python train.py --experts_per_token=8 --d_expert=64 --activation="swiglu" --moe_layers=[0, 2, 4, 6] --router_score="sigmoid" --vocab_size=2048 --norm_eps=1e-05 --optimizer="muon_hyperball" --lr=0.0073 --beta1=0.95
Below are experts of layer 4 (counted from 0) of a mixture-of-experts language model. Rows are named router (the router's row for the expert), gate (a neuron's input weights, with its number), up (a neuron's input weights, with its number) and show model dimensions 64-95. Each number is 500 + 25 x the weight over its row's rms, rounded and kept within 0 to 999. Numbers have three digits each.
After each expert's rows: "mostly gets" lists some tokens that are sent to it at least half of the time. This comes from a sample of Wikipedia text that the model never trained on.

# expert 11
router:515522500494473508475503439495499481497509483480520477509479504494497512477498490505498484479478
gate0:505530510479520502520484490490482502511459500467517501487526482508493481467464524487483466491465
up0:505495533498486479508491528496494520517463528512486454482508513469526475551498499480468487474472
gate1:550439521482495490541508507465480534523523508489486496496563465501533492484508504502488469464509
up1:472521491516467515516467483527467482506506482528493501514447548492495463492502473482506479539483
gate2:495527526527500502492526489481477464492505490534513510457490481515503521538534486548501469503517
up2:511529463483521509497502490520505466528496530457505531449466483518507479508522456534489508491511
gate3:476479505543548494487502495526514486469484543444456522528489531512506493479490461523495452469519
up3:479454526538512539537474494526512510536483487511527555507519488493507530513494533483492495503491
gate4:513509508447486508502481513540444486531482487504454522519577529513454463479460489496489508484521
up4:472515501510511521499495495504532469485464511449569522519481478501535489523592525518491505499473
mostly gets: "),", ");", " and", ",", ";", " |"

# expert 23
router:511506531471522482569477490484503492494496531483500506548464444510496526470515476440497520506472
gate0:483523448505537497515503511498500476542499456542488501488473517503478496507498472510484484543433
up0:533517514511530460463504459506492540573446489514476492531482509499544462510498494521476524513490
gate1:489502492511512510445469476501499481543499459496543496508456535524491486494462501515478514466516
up1:482479501482525513456483476507506554515482498526516515465522500458493539464484483494515500501522
gate2:501493495509431470486514471509494511509517509450507500454483513497527527506489494539482493521575
up2:506513490517508509516465466480478524542490486558512481480493495519486485494505492451510518510505
gate3:489461472538484474484502530470501470477504521471550511481508504495483495532504466550493450482484
up3:534499480530532562494480493500477508478496530456518508509491496543522534543542516496527511485463
gate4:456511522497468510521501485484479458509497525524478468536471476437489519464531461491460490485516
up4:505486532491502481471480484474474519550480479445511501522533413464520510527516489492522470551505
mostly gets: " con", " per", "equ", " Com", " Tra", " Ch"

# expert 52
router:525516461496455458493490470545513482525539537478495523518458470504502501467483454452481495505499
gate0:471523528571477451470522487526522468538486525488522517503451434497478504492476487486504477490491
up0:513509483549508518468514508509463480536536496470475562474484534517529509461511541509489507484525
gate1:497479490492522504519526472492481506517522517495534489513473506489512453494520468479533461478519
up1:474504501499505486473487473482524445489523462509523527491467435495525507491529480474488543517547
gate2:521497531500505512479529500466533533486477517516499488491495533506517518549507483503476494512531
up2:513516471525494521512487494509460463467538534515494502511517487514512494469505534505540506481445
gate3:485488485511499451482502453502496511517516477500526447500546427510447496515509491465554507488451
up3:478521555536554516486519538529526504468511502540522521526482528488477469472493480494500489486517
gate4:482481512531496457501517467456498498531493531537520511521487557451486485482473476496512481482497
up4:541498493486495498488488507472496563471530491520514480516555518476493484497497526508470529547476
mostly gets: " de", " De", " had", " ex", " north", " has"

# expert 79
router:519521473476463492513498481507511469480479487494515491512454483473485508468483503494476503457457
gate0:472497525567492479460476499521452525490528497479518482489482495500500477521515550459520497514456
up0:481499521526486523516490520535474507554496536466480515510491489492481433520530518497509503469448
gate1:453493512537453505490529491474478521495509517505500478445512537481472495510499429525458516488501
up1:469520489565439498515497515513482521465452470534525495428495474494483495538511479515506567522502
gate2:508486492472485491498474460514538491484535526510476522497504491486487573485461496526514490472526
up2:451503491468488509492495441462519459498520492510478490501432479489509537505477513463469509549499
gate3:514501498520511509470519499506524528524465519507543534504462519492496459452507533489528511504419
up3:495503530493524518508531485541464462533511484469503555465466510499517499487533543504484481535465
gate4:532508539476526479473508480463521502552498507476522487488532533493491465463527483473487498483498
up4:485481504508515488518502493515501448535502496474475469488509480461486482527487514527516498508514
mostly gets: "),", ",", ");", ")", ";", " –"

# expert 67
router:501510484464467498481467473510520471479516553493521527519462485485500517456518470500519474490491
gate0:501534504463461508499439529498499473519487498545515472537485531492487512500482512501486514503513
up0:543476512535538508482522510484516501496473522465523494504516462508481496472497500490504512491437
gate1:513473484472511500505529515493498485483471524498539502496487483499456486490478470506480503473507
up1:519510481427521512485512491516509462512478511509502464473487470516485480503500525502503479538511
gate2:529492477487478519502479470529521527479469559496462508505492460475488524502558495477473466545460
up2:491508496476513460497458504456470458482513500484497501513434472493462489497475493473497526453498
gate3:516515488463518490484497509447526533503506481539483531538489516518486491518536483458541438515497
up3:488473493483500512473502505533471497537446492494483460429518519528474499526490498487468519491505
gate4:538506478495509463488475490481473476512535463518535493455484476506514518485462487506514525543502
up4:557514473514504470518484458507498495492477482457502480489498476489516519500471478505502473477515
mostly gets: " music", "ology", " government", "ization", " election", " building"

# expert 64
router:487497464499516499533501468535483493462544529519520523505442499494488496487524542455501488499511
gate0:482534535497522500474492494519511526528486520500460539534480532534568482499514500491478523565487
up0:483490529493501467499513509515506470466483507504540494503481500515526509499497519514522475511558
gate1:513485472485486470499501504548529470462513496512540500518502526494507466519515453467529529490519
up1:523485473502517478479468497482494512465497474546514525537471548529491468496562469470496497521521
gate2:543486483522508515506484513514499510495547528506498543495477450478567497509487544523518468469518
up2:528482496523480497462524498549521491546479527483527508505486490523533484497506483533475503453496
gate3:508511468507469532481493472544467478499527481485531496532519480498534491511496498538560469497531
up3:495463514534467479482472557529490522505523560477527502518498490517513517494505495469485472504511
gate4:521481547506514495532493489493496468439531584491488486516450509504489465492522493537501504468445
up4:481496475548508477516524484514500552467523485476472457505536489446486475469494511492528514516519
mostly gets: " Z", " Mont", "–", "J", " Y", " J"

# expert 16
router:545503517484493490506481465491514481476559560499520550504441478489497533477498464461497506468493
gate0:495536519473495480502510485519457500507545507502472470528534513524489540500508503477526500499506
up0:499497522508485510463516512448520492522513449533528507533508525451507495504517565515525541507525
gate1:507467520533538512510522492492483505476565527483476526468522514485433537481510471499514537481489
up1:510472492497530511483469484522526470551513506473516573472521556493494527481514550524494504476532
gate2:499496469514507499527513531482495511527507541525536503460519495495482528502531510474466505493503
up2:518456536494497551499526479464511488499470478476480471553520493498495446487507510521506523489509
gate3:502471501484566504492491514487514528482524496476499548519445484467514520525526515508480452514499
up3:570497471527474477506476505495474471501459554554532525520542536498499485489507535448453509483502
gate4:467509502480478473487444492506536509503497516506527505455433484476532502508448488497487513488486
up4:551495527496513470479537458472495507482493498460482470493539462535460481546534509493453485459547
mostly gets: "ations", "ities", " family", " area", " people", " member"

# expert 70
router:493502454459499506494457492455472473519502546485491501524486503525472529483530480455525496519469
gate0:497507462502493478462522525537522495455526476518478520488528464502517527483512532541531492497497
up0:503480441525504483508490493503498520495520511520497508491520543533476529478515519559530476486480
gate1:551498451539515479507485466499473487533528510493492458464489493514531503503489520499516501523502
up1:519507539514505513468465504477502490514576502501493505500483500507492500526501498493502523470484
gate2:475549490528501495514537523474520485557488490462510512536512500497497522475489520498468523464475
up2:519511530468505501520496487473507504511531532513469535511485456514527485485490494464504515503503
gate3:495492482511472494505505502509499533531538525548516468487446474505461455506510525528530499522535
up3:508491515490491525525468479488497529469506480555463509517485519517486475508496510481453488483474
gate4:494507464527525512514487456492443585445503481518483481490501474485494557526507470497518492497468
up4:497509439494484479514510506492492508548514525511495518483508458514532522456492502503494499484548
mostly gets: " 19", " 18", " 3", " 4", " 2", " (19"

# expert 51
router:510499507452458515475463474509503450482486511474504525515460477476477544458530489504504526478526
gate0:513505511500463469482517517509511472479468481499439501508495528528490524463466499547537482482476
up0:499486490531526461497511497478521526517528515514521491500513479516555477484534508469486491526477
gate1:480493523518497503511483513479446470468473517531537559525508490528485495459543456510504525536458
up1:524498520499502495487491509482503512517528485515479530548475526492472502508484511541487491491476
gate2:497491457508494529559500497483532521504523469451497507495439505503501498440531433462506484538495
up2:497515498528512504519533527475542507458524537516499512542488450511494481500541508492456523536503
gate3:495494472485522506520499523504472528527473519485519495497476515467470537500520525520489498543516
up3:484465516486501486460539520510525438481513502523518518526497488484499523473503517517510493503526
gate4:502509510500538552460531488487485516483488503543474523505506494515487503484491510465529467467493
up4:500511521495515477515494522526456464542442515520548499496555470487451493543467508516473512482510
mostly gets: "Release", " Total", "tion", " Location", "JPL", "ification"

# expert 9
router:479512473461470498488490470470522481496513548505474510532436484487488528495502508486521479489497
gate0:475501456518510493514483543480518524527501516463476492509485480513487527490483478467479504502476
up0:516512509489511537522515500494518490522482491511502503553513550470492475523480564471450514480489
gate1:455488510517472452476510490497478467490493477526484501471539489525523544481514535500479508517536
up1:507529486550521493473540512501504498513516486489521508507464521479503489508475511531487484536498
gate2:517502457495475483511480490511454509526482505558505537474479498492529476533509499527483478524485
up2:522510508519516488560493494511528489522524518518532518482477513539493521474525492503497453481470
gate3:498478508497515506468525519490448503467508472493522505506542515477484480536500524535499528492540
up3:496518531531490536484496510526487477501499477465500477537463496533498507517481492502533506509523
gate4:506509516524486486476481470445530513502445528540487528469453500495510481484479486524501508522495
up4:505502489531500486493470512494492539494457467556515539502442507468510475513489531484520538506481
mostly gets: "ical", " American", "ual", "ular", " German", " national"

# expert 57
router:532525496519522506499496497487501476474528547511514506515483452506515528522506512472526422444498
gate0:501512528546556458521521448466523469492521512479501478486522482518485508494503506472469478529471
up0:527521491453513466479513540456458539534500509546497491494491482493511482553532481466519510483486
gate1:521512500548529472465499495501478449510493498495491475549471519479509483506528498485489501517525
up1:536539472458493463491490538470488503461513511531464502536476513508520505485463469510523519526480
gate2:495507474500505492509482526548505511523544514474460460481511504512509517491498523499514509500533
up2:526439460523521494485474497508492520496544508515518527494491481490523527485483500498542488492522
gate3:488512484431457506468505486522474510512501482508471527502529569531569489489443467553491497471508
up3:480519444479430499494489542524503505449494463498494503478492509499475492516493500520480480547498
gate4:497490478518484526492502503492492490477497501509540533476455485498474481519528523512476484456495
up4:523529497501478485490555542501539520489519514518478436483527498495536500471501541462533518511485
mostly gets: "==", "\n", "===", " \"", " ==", " ("

# expert 63
router:528502485493489517513507457512511488458539543519477496499500462495483536455510513492509500489476
gate0:496512468495514516477492458532501496496527513495481481474502462485510486475498471531499510443490
up0:501464522478503506490489514535473482572500488467543481512511508498517519490506497509522490528467
gate1:503501472501483528501476491514470528538499464470513502471522489505518506515498507521503500504510
up1:496556469532512526509489511500562515462528482537512477504544488565496481444456500514499504467454
gate2:468505474461473490551489471500494470491533481482480512525477488512490501478514466499517490486481
up2:494513520510507462463544504503457549477512502511521519516536514488550517527477487494536510477494
gate3:525501527494471487492534468531530551509477504577480486493547508473490481527480510504518490491487
up3:471495515553470499473517526494482499556496550514430538442532537477489526482469472475512509478529
gate4:476511489561492536517503476473502510518482518475507548489532495495472468513529488507496500507498
up4:506498494499502486496493551528512489555487499533529495504530514458455504505477485485488497451462
mostly gets: " an", " p", " re", " bi", " mo", " cl"

# expert 37
router:509518465499496511489507500460512495493522536544482524507504503496478509513513505513509488498519
gate0:480521457457468474480492499498490488486495481481476562469514481519537495499541479493507503531519
up0:507530525500480470518525501507504488516469478525521568533490542485497489509552519526529529467537
gate1:538505438517467479452488495463490513499484451501536484485521478441499471442524461503514506505498
up1:541502520489494478486497515477500469490492534520552512477509464481453516496488525515551497486489
gate2:550501513554520531448485461516548513513460538555521488506515478495493478514505537483507481504461
up2:517486506537533507505514472500511517525507541502535504527512499475548481515519488510475451525526
gate3:539512508488484507472478532515511511495481493472514523508502536532504478472496501524526543509469
up3:490524493510508487522526516483521527530470455502518533534485493492535457490465501505481535488539
gate4:480514536514494542473503487474490492491496459563542510487469493498534495486518464487490522484448
up4:467505480506488481462532525455515494507486517510498510561500544492481512439508517509507465516494
mostly gets: " in", " after", " during", " re", " this", " such"

# expert 38
router:503507498470504508482457485490513492483527558503499527517460500466489540486483468452494481485502
gate0:436503515489525512489562492557485529490468511519525545492467537494485504510502502523459555493488
up0:496489548483448538527471458467511508485505512526482527495481501479507475501457515497479528529494
gate1:482482552513466479510476514451498481524501494533472489515505525490504526493485505483506487459497
up1:517490545538472500493466536547485488486518497484521468524504505516508524485460505502487485531441
gate2:488506512446505488501485528521515465478497523505475535520519477520520477513507432489477495495482
up2:470485475540484506471541441498513456495507487508523457468473511520506494514519540499503553513476
gate3:501482525489490473531493517468476545451510513509475487518518469491507519447468492455502514470489
up3:503502493477534499503503492491498481489523514508529480489488520469475500533439482519527498450475
gate4:521469483480477559463502488515473464564488511486531474499484551492511464525561494497501488469526
up4:460475512494530519527469466488451522451495500489515496476480526494498477507489489470518530521476
mostly gets: " one", " government", " another", " life", " school", " education"

# expert 8
router:511508495465484493525517503458509451491515507511523499524492515478495521505512520508511470479489
gate0:486507491503487486500520509490503547519458508516482490498487535468442479427508496537492485462537
up0:529486473448483467492535471533457477479512482537558527505515551513498488529471543510517494537510
gate1:521497509468467510461505537459441480492542492484489465525497492516493524536510488493473509514487
up1:508496514506496530475544525442458498513468509474520514472526490466498517512502493480509517494493
gate2:445486507500501526502502482485540467518522476571508493491497500470516475523503472512508472474548
up2:508510480512513504518510513484511503468509503497467515509445546493465501492529484506509533472483
gate3:516498533497503481536533463501452515495499454504471480513502526487511499494538550501505482464518
up3:483523468485490437523530479469472496478542475533491526511501524477485506524502505493517497477529
gate4:468515522461506510500490502471449502461473515468533471483443510477498485504517521554508469479486
up4:491499463494508488518531520505527504453517450508492504494512531496490490472519509509477527531550
mostly gets: "т", "w", "ud", "row", "tt", "b"

# expert 31
router:498507472522458501537522482510485502441506507489491524522471489472494495486540462477489486501482
gate0:513490500503503520496494505478516474521502467525476510486477462497549503489463496502518435496543
up0:491498527456502480523517494434484477476441548488489503463525493487514515487520485461502499496459
gate1:515543495469489451541462468517442507542504530520517486513535529493527487476467546477463447496514
up1:480484516504479530462542528463510477467482447500500504485483466544487525500513481505502539477485
gate2:497485507512523546498516523505503528475515503528466502506510498477543473457508468502497509516458
up2:502511452554487466487468476532500478513503499476488515502470483501470464536476466505504464493489
gate3:488507470502494456504508476530501550522536512500467506507555474501502503511509464517552498497525
up3:518520506514496468480462503462488490455477472553474505501479512492513461498541475492505477502527
gate4:509498513504462530456489510469499531489432510480452481506501519496527457436506490489488549440484
up4:532494445495526476529479531495470495465506497495545479515464447540476540522504510520506485518525
mostly gets: " been", " not", " creat", " moved", " could", " has"

# expert 17
router:531507484469482508497476440504466467491511506437497538514464457503489501460510470482500474508530
gate0:477517466487505511513478507541435468553491519509470521516514478492498540487506511436534501494487
up0:484490465511488471460526471484544479511489536475467525515502540509507546514510474513511483506483
gate1:499468560490476523464484485540471505491535477473502490511534518503498484523501488496501521524496
up1:488510480455495487480497506505570526464460509515459523461509503523462540501470508551463482498533
gate2:498517532524536497501522485480506531462519489521530445516470485475514483514540522547487510443508
up2:492519546494497465495472545498489493503493507493498524455515508477517476488529525492432504527450
gate3:490499551474520519517498473496517499507489522546478482476524527477506509484465482502542477495475
up3:450525496462477538461502500478454516485518476485502523507486526518516511484463512469526523531512
gate4:521499520500455525475484485529513467513509475551460493478491521462497534499545464538490447516511
up4:485510487535490493507544508522496508512527477507495547495502488476540482469517523495521471513466
mostly gets: "°", "′", "″", " Location", "Release", "Career"

# expert 59
router:538471502475509501496501512526542463475547510493490548499484461476531514497528511484492501509466
gate0:495505544476507514486509514468472487475522490494516522471504458487505507531437461490479494508511
up0:518528500479508520490505544493496492485530499555524498480481491544505500469501486487494490524532
gate1:500506491472508527529512501488507516503522495501506507525500488491506501486561446443502470484532
up1:504496555502438536521506537491550472466513505537511476532493529568451501472495528453490520458485
gate2:519467492457504546481490544501536537501518489495517441488522508457510536477500502489508467511487
up2:527516514524476494466524553517450493492461489544446505509551480517467548448516547505461506499532
gate3:517495486532491486537488501534509470504513452499528523489477490529536513497485549482524509458493
up3:518503501465501498488496510469478476506464524484448526507522476470498460468534512473495473468502
gate4:529489509530495549470491476538527480438520541535482550546524477465526535493530533501493486494482
up4:496478478547541516472496518515487521470455531494482514496456491511455470490503527475530508457460
mostly gets: "cc", "oc", "ec", " Ab", "Personal", " Born"

# expert 10
router:521492475471506510523463526501466454498549476483539547542497520492509500470514484510514414467492
gate0:506529496533505513525477534463448508502513478533471539513500515518538492519482478502547478532475
up0:503476512529529503510490557490502514479519504493510525484522488471492495490492528518471498503477
gate1:521506512500493491515483548495505491526512503501506479490465486539488523508517500534543482503474
up1:514513501529480474467507515522533514484475501504497474507482513455512525466518519505501499503501
gate2:471494496461494490499510458470513520524475522519456510505532499574521514522511524489494557460496
up2:440503482507478483557494503542512508548500510474478509473497484476518503513486510469494499494465
gate3:473517533537487499516472482490492508496516504508514483508490503531506491447486527496483490507472
up3:461494512487492498513446496460477470526499527483498476530484505496511464504516498471529505515511
gate4:520476514497525472532461503493490465467476521555511513493484504519548476509506497472452467525550
up4:529521472514492519486490547518540539482558498477484456497487479492480493497490541532492534534473
mostly gets: " h", " sp", " Th", " st", "gg", " Best"

# expert 4
router:493510473484498516500464486526479509483519524522476497470476491493496502491517522441518486508505
gate0:520470515494517473479502475526518467513509488519508451494480509485503536471537512479472460527546
up0:481497458500520499538528489454486503485516525512466520450501468505524532456462553514485515485530
gate1:477544486507492461433499508563467425522487495494506525550465487486487483502486485487475517482486
up1:488490514486484486477527530541494461513512530503510521529482546469496501537515471493456517478476
gate2:505483477494516512549462497528540458478566518456486508528547521485501505472495471497495498514502
up2:504496497484492511500503492491493544491493521504529547513489520510500510474511483514509486499511
gate3:491508518480497482473531525463490495528476478484489518514487494503464485530503499512483451528457
up3:469521542507510514504498559444464504511485516495500500473447504492485539528462474489512531521499
gate4:510489514487502464505494526466464491509490541497474533463508543480522510537533499484440491506464
up4:509544480518523501515511501493531517475475496465504498515494494522546453474481491494520522508472
mostly gets: " \"", "[", "/", "“", " U", "→"

# expert 55
router:507494475551475499507486458505508492491520490503458543523498521495496535486511470482529491466489
gate0:515502464506478509511506491512496549526509496498481515518496469494503496456479477512508468478484
up0:483533531529497495462535493516540509491474474497522523520483475514547463516538459475508491491485
gate1:492503523523505487539500482511461534495483534493482537499507471504515506506440556494477509527526
up1:484474516476541474437497513521468474480464493496460501530530495500499522496515556530502471489500
gate2:516479497481506539532515477487517518476506520443533512515529519506502507535494480505515488531573
up2:490512501533499523521464507544472495502528490572486521540477491533517518481502529486482492520431
gate3:504501463512494463508501509512468503481524504540535502469480477486543514522501514530514495465535
up3:499496472543498481486516485495500457459524494498502497491490475491512466492469473471502483487524
gate4:505491538500477470465466583490492517491511516533516503530496507482509515469509502473503467540505
up4:508470520507513533507480476499488474479518486493501481505494543499523438506529515486482481525501
mostly gets: " that", " has", " its", " the", " have", " been"

# expert 0
router:491503449500461484459477485491470448450531522503532550533506491488468484530514492499499432519473
gate0:502513508494469485497490504519506536490508501471528467560535519429515502486538497485485492511433
up0:495495477556468499551529524531558498482513494494502523529468503490513500481522513511485465497495
gate1:473447488502515459508485510484448487456529512477500510499547496508442507506510474508464458521518
up1:489495493442457449476476513474482490505470530465456488518530508446516498525524538507476504501537
gate2:472511518503464528498501505516550475523520491516563540493467508484504494494524497511519485481495
up2:459489491502521512508498481518520490470521499475506512497492486499525535502470493486501516480481
gate3:498499498488420521497535480524471493498511518500477527535524497516517523474508479471530532522493
up3:476506483441470485490512495470489533457518525483466518482479472552512491547504508480512514467520
gate4:493501519532467464567529498490477471532522503515477493525516456509495522548506479498449514505492
up4:495496527479524513516545531514487451491525533507501482475462502506528494515530504507531525509483
mostly gets: ").", " until", ".", " released", " Born", " due"

# expert 25
router:505498492483504514515450486482505490485495513476489505519484485498506540468502485424536503475473
gate0:513471518574530511555525549471493481536463519470494518496483550531482531505476503500504489537489
up0:488501484494503453502535503502512515417492489520453503429514461475527476516484512505523529495519
gate1:492510501519479512496488487472532495495457505547517510510512504513512494522505530510494478489467
up1:530476494509506505491494488493475498455561496516551512490540491496503491481537500498506522505522
gate2:514519461518507514445492519473476484504450519475478532554455546502505464530481495447526517487492
up2:514474501502500519442492543522530526540504479542517510505482514444497469498480497536515554520499
gate3:495510540538509529521479539518539465472518501522522497512478481497568461481492504514469520530496
up3:512468534482507517518532519486512491542510519472508487550496540512505489501475478539494501483468
gate4:518477504494496486528501546476516468491520506531514507484484448501547521525461505515511501465515
up4:469503493532507490463506496481485471500510513556458481508511489477515435513507503503457503489529
mostly gets: " 19", " 3", " 6", " 8", " 10", " 9"

# expert 56
router:543505484496488514520500488517543463455543507492491491518476485486484509481492479473488489492475
gate0:493504474501488525478468486502453483490496515492419445451523500467466513500499492506507480520529
up0:481469542484490510490448532484488485516502452488461546486478561474459475520493533511488521502497
gate1:519491504503505501510480484535469491481548489542512519461478478460539503485481494509502493474449
up1:523512505490510489499446509523438432473507500483490501506481482498471521463504494518497525502491
gate2:495486515495481495512535491561460509459537524459488524489474453465543474533472553524489485454499
up2:508486510530513483558524520500549490466516490496507443492493496489528472490509474502507502469544
gate3:520525488469537470493522493478483459523532503494483536465502481531516482509494519517483482471520
up3:489505464526486513491482488515506476479488524514509469537533521482500512451502531473538472539475
gate4:490519492506538489496556459493496490522487545469543539464487513543509530491503472480489497469501
up4:498552505504527523496538509482522519558506458500475546491504484517492480494476524514495468499510
mostly gets: " st", " ", " f", " p", " g", " b"

# expert 60
router:516482463483450539486497523506522458457509505494483508523483477461477471480537504485514500496496
gate0:511494502549506489491481512473524593477514498470548532490511514479494528475511541527515523500482
up0:532474524497463454473499477489489485495452493507494514511474487516474488471517501537513511471529
gate1:554465455493451512537524501500530500475458491526500503491493453516512504488515457501507470510505
up1:507516457475506504504489474534515494555511522516508491469499532539544511497495523484489510480539
gate2:519494507507499510500481521513518471472550527521483490499509524538505481446499502482501475509519
up2:526500504438507512503493492544450521524497510500468499444431512482490521485500465503470507517494
gate3:445485471497488495465497481482511518496500524522512525478477515472486461508531521525453521529462
up3:541524531496488472495491533536527469473473530504544524531514465510541515506449546470485543525442
gate4:557496464486507485527507524508552506487500475491520478505484500508519499542437525514497499498511
up4:445497505510512477505481488506469535523493524486510513489496510497461500503544501489506455551455
mostly gets: " in", " In", "In", " for", " on", " at"

# expert 35
router:547503486499487461519503502491539500488495549468475476519467494526482493494517478460491514541489
gate0:516495499504477486494506529480530501526532500463483462475485495530509513494501494478442513489471
up0:508514527499543509474507493461503510480495505510521487522476507484485500478476432497484512504504
gate1:499506481476517485513483500498509525457532486573474485499483495464544540493493508459470475488513
up1:501514506487502495491520556465476517500529468538501506507438495460455545487462488496486516505478
gate2:516492556504475487515498487480497468469487530502473460501498519484494511498487495512518525482490
up2:512497475497513504481479517509488490483476488524451507477494459473528491523502524517475491517517
gate3:501496463523441506554492567474512517451496510462505490551513461497467454533506485506570481471459
up3:497489486505466544505521518495518551540472534495524506458488520516506523533533473535491485503528
gate4:513505524535513483469457515548507471494554505501512469436465481527466527519534465538493482490518
up4:504502458546493472490488527521493491444511524522475457481516483542476487506489492500502509476490
mostly gets: " Ba", " San", " Ta", " Mu", " pre", " Hu"

# expert 30
router:476523480525489512503498466510510458469487504538534515528490484488496500524521475468466485474507
gate0:466538558517519502529481489477493496552469512485534476510485485481553578492506470490489493492508
up0:518475530469495510467497509482503479513503529550504499491542485472489531495450494524500544489507
gate1:496506453480510495492509516469502436470475511524489517539502514467458485525477478497475559501480
up1:523499525493517476479454463479490475469455485552498477465468484520461488490465531495507497524486
gate2:474494501482486467491467514508476501454567505482483494469500517528489520527532543462464484496506
up2:503465473500527463509507518495449538557513468521472466526502522534467492493490467492541472498526
gate3:516482470448470507494507538488518488531499477510491525490517491477476497467554477460507466510495
up3:478495513460509496493535519525467552493499478466511532541472506503505509502469465504496504471463
gate4:502493481481513508487484501510511527528511497475500552455512548520445468542526520467518499548475
up4:521530472500517525504490483494482523551489453499532501515468518512463506480524497495526452474460
mostly gets: " which", " when", " where", " that", " while", " who"

# expert 2
router:503490491505477487539506485501524467478520542522519491515470480503492509476521469514529523494480
gate0:488486478512519510541485519486494508445511498491495467468487522506495527494512520540499527496492
up0:507507543485471495473480480491520494538499526490486503509520498471472477459497501452539494497498
gate1:568490498475495476530499469526477466470510523500516554499502468496537501498497518483510514471466
up1:520532492505506497513497469478469517476491493503504500514525492500473518506529554519520528521504
gate2:458491443445462479510489496515467523503515518502513513524504493512496498525472472545473477471544
up2:509481499452462500558475482448491506517508496521493486491483518484505511509507520498478493528480
gate3:482540481467495469475469519547511541508496508441486495515489532547522461543477540530510494470514
up3:491506487451481501544456527493502524453494514484500496502522515484533501535549524521514548465510
gate4:481447511534482510497500525533509454488509466540509491521511481462471516503526511477521478491497
up4:489515483513487492466495489484482509527512517498548505530493547502524503476523500527459461514482
mostly gets: " un", " ex", " dis", " Un", " con", " not"

# expert 47
router:478493533524520479503451448508520454480530537516525516541497490485530524480550518472516494516531
gate0:487498521478528465527496479538484450499473440476507471495465449483493541485464463532454491504492
up0:512489516543502480534496516463467543523505492508530498485496472467527518466526501537498515512512
gate1:479514520483502533544487472489507459524499439507510523508498514494467489485508549475496477485529
up1:493500510507517505495560464500544540535497521480451527516507519481491509487524503498508538511512
gate2:514475469474528500457536503474503423534529511483486495505458538487538482484524492489507486475475
up2:516503486492497445476462496484574554509476469514468498488493491504464474510462464473494510505506
gate3:488461480547554513491521494499422455532501480454507466496505451535503467505493446516503514491491
up3:469497540514483514495483488532514513520529500472482494495515505528482513507469461499515481504429
gate4:491519538512456529535521473467487463487477497510492512508454541494472490549500492451489502544534
up4:526487533520513488546482475508489517466497468475440462506476524486448509464498515552471482482464
mostly gets: "(", " (", "===", "==", "M", "P"

# expert 5
router:499510474471485494520465475469503478467485529500500509520512486475468513483514479437516511493436
gate0:483513518508515524515502477488481544471503503443563474479505505498513453520553510519480459528516
up0:509480506477461497488518516524467520467528520487533516488547507507482502490502483463480505505462
gate1:485527499488441508513489460500530484469541492502511497533495472483494507456459500475502502522472
up1:488532519493531485519520539478509504564494561495476483549513480524529508516537440504518505538527
gate2:467486486495489504491488528499466538512492498499532548499495502502503497450530506464480516495451
up2:462545490506534515503505496519470454544526518512507511512509495536511469500502511510465472515473
gate3:483534499458479520468481504481509477532494527509531509461470469463515501487496479538514525506595
up3:436537497481499503484507493503523479525480497519497489477470509481524519520481523552499545497518
gate4:487493508517467544524537536480465514475508520480536473518494535519504499518512507468496507515525
up4:482490494456501495507526511515508493553500512497476486504565494476495516495542478517523507501568
mostly gets: " 19", " 3", " 0", " 2", " 4", " 5"